Experts of a small language model.
Size: 9 layers, width 224, vocabulary 14032, 38.2M parameters.
Experts: 64 experts in each of 8 layers, 3 picks a token, a softmax router.
Training: a variant of Adam for the experts, 467M tokens, 7128 steps.
Below are experts of layer 3 (counted from 0) of a mixture-of-experts language model. Rows are named router (the router's row for the expert), up (a neuron's input weights, with its number) and show model dimensions 0-223. Each number is 128 + 32 x the weight over its row's rms, rounded and kept within 0 to 255. Numbers have three digits each.
Before each expert's rows: a language model's description of what the expert responds to. This comes from a sample of Wikipedia text that the model never trained on.

# expert 26
It responds to: Sentence-initial The
router:130154119114147084117128151114040105083110106151097153180148110073075131145161111168107196110104136103116108159123223131135157140145058119133081155089113107081038107143100163160157104121097148146119130067125094168120141148126081124142126164183116110145102071194145199181135114122123112138140143091099099119121119173151192116181102049161161094081203111108175134157127088156146121095117092139123159119130117148166106111150107128094127129091114085107114135109140097138139135120179128057195157148137132096127132097099128069105118110085142110114173067125116099128088135143132123127080091152116125156091153101188120089113113185125053095141162197143092141168110115111093137183141
up0:122133084109137086099071121108110134116116136158078174174089139050097161146155195103091131134116115146143144165154175133121062124118149144122091131100142136132059067103082132126184074090136147145189147094153158203155108157113127129158149192150100097125086092170120146150075062146070129127116110191075186112059139103170156094141200130081109101072124128164132127185149112117182120124109148146127087129107161117089091159152098119113146137114065101103105141113095085147138141143115151078154114156116092172144175173146155115215095116097108144109153133127170090131150116147133087129149152161123133141112172129138150140167186151121103116144128195181125104144170154143080106130208
up1:136194104138176130157159092125103111138166147114081124093127142087120097154106164166107145190145152112125109166125158072207115118146147107147111134147115156105106114173121116106186044130084159104110131168147084163086127169169099122105097122081134106102054155184171188164071130130089161148156152209114138161201131126109114100195107123141119118126166105139049093126083149191087131128083165131075146083174109176152109129157128141112149118118133117106140147145095093098100110107174146097095110140109121121101168086115156074140126093091128116170050130145092103135185172108115178063119102167118117077155124128171133165080102202079140112135111167130150167154120136173105114137128
up2:117157122143130106121062136203160101148143120144144161142116088167059147090136092120082096135128128079128120187155153104110147086079147115091153156153105158126117075099179093105096154139117121118125143164137119111147121121077125050123114116185126145083124095146104130074061106059129168131095085108129134143127084071163186124160103137114172137147100127187189135202191162139139103128113116151159102119134185143178092135126089094097126179197103128070117214115115180133137094109163124142122157158152121070181146134093138129198143140099208090141157167089129084123100154156101117169142131176081113129127137140110103170118150157092099082120162101089109155171087160166121138136167
up3:137122108096149066130124102068107149064115128144106187072076190105072133120140150142107101100182131141119137128143153105080134198105081171135166119102133131126141145138193150113142088137102164144128165055125150172118112194121137119143130156145053134122112115088131149139141146098154069093143144181095133116170128145133081141120087117149089154118141154106071125099164127200152159082078132087129151061204131119155175128143098114083145124161133137126129109121167122111160186068064116127205102106144136157166169137129103120107068176109160134044078100125140101150132103139150095092145107106043141066125170145118104170128138128140062111108146103167185118136144096148158141082128
up4:193187188147177152159128108151151119144162102127098132133134155118167099147118143147129125134147198110166058070116129054122077134153145111212114112122146124125151109192175081157117089110090168127050129139109146150140125128163183099100101125203120088167154136136152124124117127099090169157176127140149125095118178119154173157075112128219119086133113050112138131111149116147127174097095138173091138116138149139111163114161122126080148106154094098216126109127146116085083148142152153107103145125088082124126104096158088142082124139157224120067133152101118040120096140136140090168083113125181138076102118128120143150160106181122128165092122117099071146136143109122102167145163
up5:160138125090068086127153092173082141141194113118104143140097121147140122112146124127171135149182111131117126097172126125101168122111099161099130147094131096110184163155113127103127069092124107178097123152124080136130126149162147107157111145126126156092093159137121156121146103116077139118138117144114137203221148148142173089155156145081155120117058121123117077120172194178043117159066148106115142089131103132084192019162232132141162130179164122088120093159113095110071094119145205061095176146093119134086173090097118078095104070132147141159132146167110103120111097115096174165120146114122126141143168141137076138099162173109110092124127110156152142116126145091109103118084
up6:126156114104070088143118081065159114137145146176091098116183169105120178157136131143137140123129162171128134107157116145136164138132093121108190121100096156145102109098071133163159142102116164141071175126119143208107144129102187116093102125134115166120130163188144120100116122131109107094124140119058126154154160092190050104131058149120108102143180172171182141169162187146158180128173122103090070109141122122142116182085154142081116142180064178073125179125157133131133076115134093059116145112079146153159068088124088149112103136130085116105126157106153126102131114128107128177125139141134118121123194172072165144145092083158084050060140127167092126114154164144180172124150
up7:106122135142118093161138159192100082135099091145162147148079115099121147081127105154150114115141158159134130124139143096193133183135096128167000110088165119136143157107092118162109105129108153146115166080094184136099135145142087144105118170178090145195153130125127111119097117150094114159099142179080144087116148109114161103155178124096122158116170135151092159171143161065131109112146127055095100104089112150223083102135087164121174126156108137115104104113183098084135191100111118086157078178131108158186077113131153109187133141115102147118124127145196133146165093119101065116173126166092155116109124120137085138159188149110116170106143116179091081154119115145145115136125
up8:166112091149200130143180175105124160107121118126120131120090113105068142120141154142153165125164088122103136158135123159159195159110111185109097132164102090122128119141059108143176073190083182117099126096117081158146136176186102158100141126144142063124112082116105133156113096121131128108165137186153114112079144101176106126133126101148118164063186153126041123131189107137110146155123092114091111095255177104116105107153097125111117170131120115147129107177173159117145126123142122117138086074142119171125105175171113092075134090117138098101083123119128080134141108132101144169055131153116132134075099126115102128135096142118087120153118147158100150101138095136055201133129

# expert 59
It responds to: Proper-name components
router:150157045132121073110102166117124132117085114111106119165115143093107097099129143154120141126142140121092119138119138131135125129159085170133110172147112051103108158117083166129147109157134100147134150114141068167150173123221140107136143077192133075152170122161154156130123100101122085120162144098107077203166137143128135094209117106127095140117150235147145145190138152184175171103102140160112167112171127134160130093154113110129165064087104147107107152089164115132126122102153135082123140218119082122183084117147117085099144062109122127096181149135159082073123121127096111182150099111140169130083117137176121063109134139054053100086102152148070115104133110111122127169140
up0:163122188163130071160127102102116120112083103150111105105129174138088138132135104112088103122146139114146108177146100129082126171102173177141144213131124121131179090147107066160132124081097136161106090144126144133120095111134092089173155163159090115122109090081158153192121048124163060136130109155141150145144143175136133165113065118137116204125102113169088207151120152108148115119096135130132124144106065153142119109122162164129116130119139093162114079170176137174118162110171070108116139137162126094129126161022134116140122110166135101125213148151168148096065125170110117057124093117114177172175135144129076169109182163130102072130129097062180172116145129130145180121074
up1:122126113144098119062115093122100128124153146148085110136137130129081131029117119144125163110145171177164127099119100110066170179129181168133171156117090110112110116114133153133080132087091149140155194124131126122113136126115151142197185159203133167164146143131203163170121108110180115114197148090104087152139111153082142168122137183115132158113104125139132150152191197067217115132081116159141174148127077121181140135109136135112133144108110159119139153165111153143106137096159128047205088110136118090086135139094073099114126098082151137152128192147181097175100128118109114103151123093077159150098075068144120125133175140156120108116141088144153133131154056136184183110160
up2:091184003116119148141192193096092096101140130177063184167128120103121126140145192192130123164166193132094138114145113157129147143144059222114166131159134173086132149162096109127154148117161140088157096066114092134086156140153081181081105038158154091072107128186159144114096149129109133135207081124148141119096147112090123048134154111171123132109099117152092064176105067155136125138143120094157157097105114128149127067131160134136170124098091158124090145124136146122122115123121130162144166100155116101087138125105114089098173137120112130114125172131107107132118181170113134109107147102126143103124132125150108111112136119105219119096112142117140100057158125140113159131152
up3:135204092153131166088098086078107124140087095145122148138112074099138140173133190183100104116152193142138137120132101195116118170120086103113151142144092109140041160184111189115131110090079146131116145083090148170136130123131140117131193115156143181053156080083123227141141120159083120133158095101186147092119162081117147149158078170137133132118123137133105144111130134069142146102090106123169122102177149143114146149095117113114125151131084140158153140099138118092101137094085148085095143149151153116137119109155110069118173075112090092138068091144155052151102195141113091145121181100070145115067167109119122055140135139143093129085115128159180197131141091155139157117086
up4:138186095168143090172067125123147146137107087150122145148140121123142120119172146125050207161096138096102143128134109155127153140164047193214101155087119154110142107163123154113154112165100113200078150147133106159093116151070122127118180163155139113114136085129126158147100100133082166113147192126129116133141106160138175131162130146124093151145208139174097130149069173107133143077051055143097102132115146125094121166076129124098136171113129161108086161137130166096112142114135117097171164118143143105138174094120119139148107152110126106133135169097192070087163199150157121119138119160154158129100173161134088138096110167151148084113089147164090134067181071107135202198098
up5:123170119084134096125098135092164142125167111125106180132129142166076148052149139160163159115178046130152120106158167097132125131155057121147120147089117156115120195110127145158174104100175120109129150166110089160168176203148116117157101170085132110101140122128098159142135110131046096131208097160156118102156136139138142151128072170160102178127137158143118133106132149114138129148106151142173131109181060104119152077169082119103115088092098112128159178115080145069094124120174145128179112111137132129144124138180166115123111062100116079101107126162117078023082176097129090121148056137168165157071128105094134082145188136134125096054105123142162160143157107130126164171111
up6:079135071158099094157140072129167144116103070091101076101154112112127147116169172126040173125061116174128132098113153135060180180126157178161066094117138086093123074155119170099145129164158151139095113146119158146194136105133116101109159140129132147121103147148168114153105039133082145129141190142131097145134127142136119081154093071115108091128090211142131139107075158121183158125130120088129137101116134144137119173220162131116124170149109087115110132166212121104066110120132075122116179190131106147111101110134091096155097089118087142111139142160159142111085125151113113142143119086121166141131132137113185152156080152119128137179121177124144116068139113207095075179118
up7:203129115115226127131068093101145151066082143165114109102108153111118137152146142125144221105202138159128104165117073129155113108099139101142174200103126127091133149098118119115135055195108124150121189118112152127104104120106114161195096107140101127124112078141137156114124088119074122150168127186159153148090138139142145158077104121109112164115161113152116143168099177161198165062154123144090091130104109123152134185093113172073147140055157143119105121116117152134120152108117127085143150137172154145093140135136140152129113129130106133069047138077128145142067115139147128139117168124135150167104157095091185167103127147133107091170043154066107143109136046099148188126133
up8:155088096144120070185128114114083132138136157129099141189055179137067106126122092100078159084110145115111129139187119125165108136076143145110116138154090153121120122155175130066148143151138105155112168147165099101149099154124118116140156135117071146116160122146095193126156076132102141141069178130109102153137103105152158114120142134148132090124139151115132218195167153173139179105136131054123149118133246175187112164160180162165175160148136178091139117142175135149135131095123085082121094189134121092136116104151124079168133125140106104069078154156092082079126116122085096121122165156086091099120142155159086191113059121163115109120062101103119144097161136136113081142092

# expert 60
It responds to: Verbs after subjects, coordinates
router:130127101115133115124138148081138149097138143159109144118120114095106137138145154158077132091198173052117059170163108109132136112161088137123089118132096116117159165151120188208202066144102109150031146125112073159123145123147087024121125091153119094091056050145151111155046096087147127107172142119131118139123105109131140093172118137151094125130157132153126152153127127160183180080141141146137151120157149171140157133186152154075169128114155140159114111091126124158108148098100134127155067161138057124139158138119078122072133156144190097129166150094149115118106154172116143129143155182100148116092125172102105123078108151101122131063079164105058157123122101113071172146119
up0:120156150062142121139112203091115143091145196073118136081139139142085148174155122082119130106125057172132147085129161129130115138172084067099094143152163155143086128091151140143169139121092096126106133143171151148083146131073156125104129111145112103101085149120097127113168114164173086181163143194117090119152138122139220118164127123069147138083147090156185077145126165150137098108146068139050129153086090129153046131188087173090193153088107115111100140093093106162132124159184118117153034139118098112171121087079114102103079106125155122119139127110153140139122157168135113135167085130139140200117114060150092100114152132129164150129125083132146169119141139114203115145118
up1:158114115098108068143138140162181113085165083093151122142081157129060119149120218123148115100112126176117121109150115126159139160140131186148163135150130180101093142153105174193161083102058143146118148074132107126096145129069145176121164091212137112134083091112102121125140130127129069178153099163118112126147102119127165128149092148107099121113117141111047183179160118167125110129162110096083122162133155118166100118157060146079161129080105129091106096147179118152113168103143064117138162149161113079122121176156209134128118138143161133088137175124146173126104086124100094113072079133086150164101126114137036089174136156094100186066090109106118125075110153111180147133131
up2:151108074139116106060110148118115169202077158144112168178148105125109168113132166112129129129106185165095105076105169144177120117089215213146170106114072170130132144136076089129132128097133115139171136141102095150122134112046107126157114116155108159126097122115133236117145162137118128162080113101077101132098134103117087112140073166111129164124124185173134167199101079158182107084196088070090112126095122135156121121110077124099161107159099167119096117059163148100106098130117120100152197148149120060152162160110144081161121138112131173134193139133138127082113126089104166088113129101111119113097135145135179110123111114142098092121114142141172136094124104187157099153076
up3:126126079154134212131132129148130156098078128106094167157185105113086142186120159135130189154180188132132038121145106133113148164116146099123118185137144095059157099201074114123133115113081127104121118142022087174093168142137146097150098127143151134168152111122126174122116062092153097171132162071157159119125141126125190145132126142149125105126122167105088101135092139101159083140124145168127128103114146106174108116166144099095075094105107154180143119065138098123146124121072137090084118129143175116190076097144148107092129138118178122150082174166163089106124142142132101112138106098208133173141100141120127090183077117215135105062076176097097102122139129149151133153143
up4:110135097128122094113148109083133125101097055134093170134135110137120193062200186086105153124153173068092095136142157172133174176159118146131113168107126087097122110102110120144127149125058157213153149119130086185136153142112093134154197109121069115154113130177145157120142130132121153117148130135125100128171154150183139084111111101119079093135151153145127108148113166145108108115077128131136106090152168094180103154167131157129138125079081120144092142117118162090152133141133133086123129184118074158151088128093069121125092106055145128103096181130147137082114151161044129193137154178066174153137155074126113095089176126143086095123102163171092195139214140167146145162181
up5:118143098097098146063067156127110165157115165155101103115164148192131188083163125111114199084143142120167144227170122176136141155146120135199170134161130122100157064129104077128126120103110106171094204102119136152113211124149147131133119119097147123116180117105147168131132128137138082106028174108092145105064114088115144136118108086144132144129103165147129137156123105089119059108158103071121105117087159109174114047139127092078101170146163153167098137067169158122155118089154121152119184190205124095123114119115079070184173129110130131111110083101130133133124120162148136095145132087172136159093154172136158133154116112159146093133152128138120126169163169089158107147127
up6:187190127042129115077159155079149184157106119149068176100053114121165163102156146162087151194127116160046118149096178145105106144161149163128119106073125138125098114139134085156149089104156132107067107129099126133155158153111151097107115117112130147164079123171127211152106128145106082144092164083145122159123139120115071154158080113144104150128177127129135147108150155143149118115145124121134083126091146145110132095156027148145152106189127152085046129140203189109069070097103178145148123126159163151144059126092151071125161145110111123142170082145119121123130101115087105101136081150178129099136131134115162099106096148171113096181134124166160094141153169106108173158139
up7:161120128140255074141088171047134149140148059084160157126113071093137117102100127123131146160123106157127123098140136163167124149169077142207097153154106098117122115110075190110132094137127094136133162174107105142128145114094096133141152136114131118224118141163135099110135127136083087098193174072160132124116179143179143119152119098180091141101155122170104183137124082101133126110131115132100145118144158206112125129162093114144148060116151111123143125129145135129132170131159126108116185126121152100169035102094137154071082107098034100138129114052107080141148174140126170103127110093090122138133179148135120105106180114111112117123186143096140176092127166148135186142118
up8:081138167200146101116107155138104093101083096160113106178134169078140138119134143130145130172151142179081127109183152129159104057108114123103094141156107153147131141132120135171115111150112142136107168065091150176100100094135131087127143093118091137151102117132087125153139097166057081108156132125116141138176128129119130121074131119140111125137167086118172154131143161103081105137147104136126088119161206126119054111137176100021173166107107106083102139153141119106141167138130077118134123095083097112148124103136106133128117112105135120157149103135128098137141137255123151173160091154081096167080180123088105098127198136129136180115071088177132119149213111161086149132203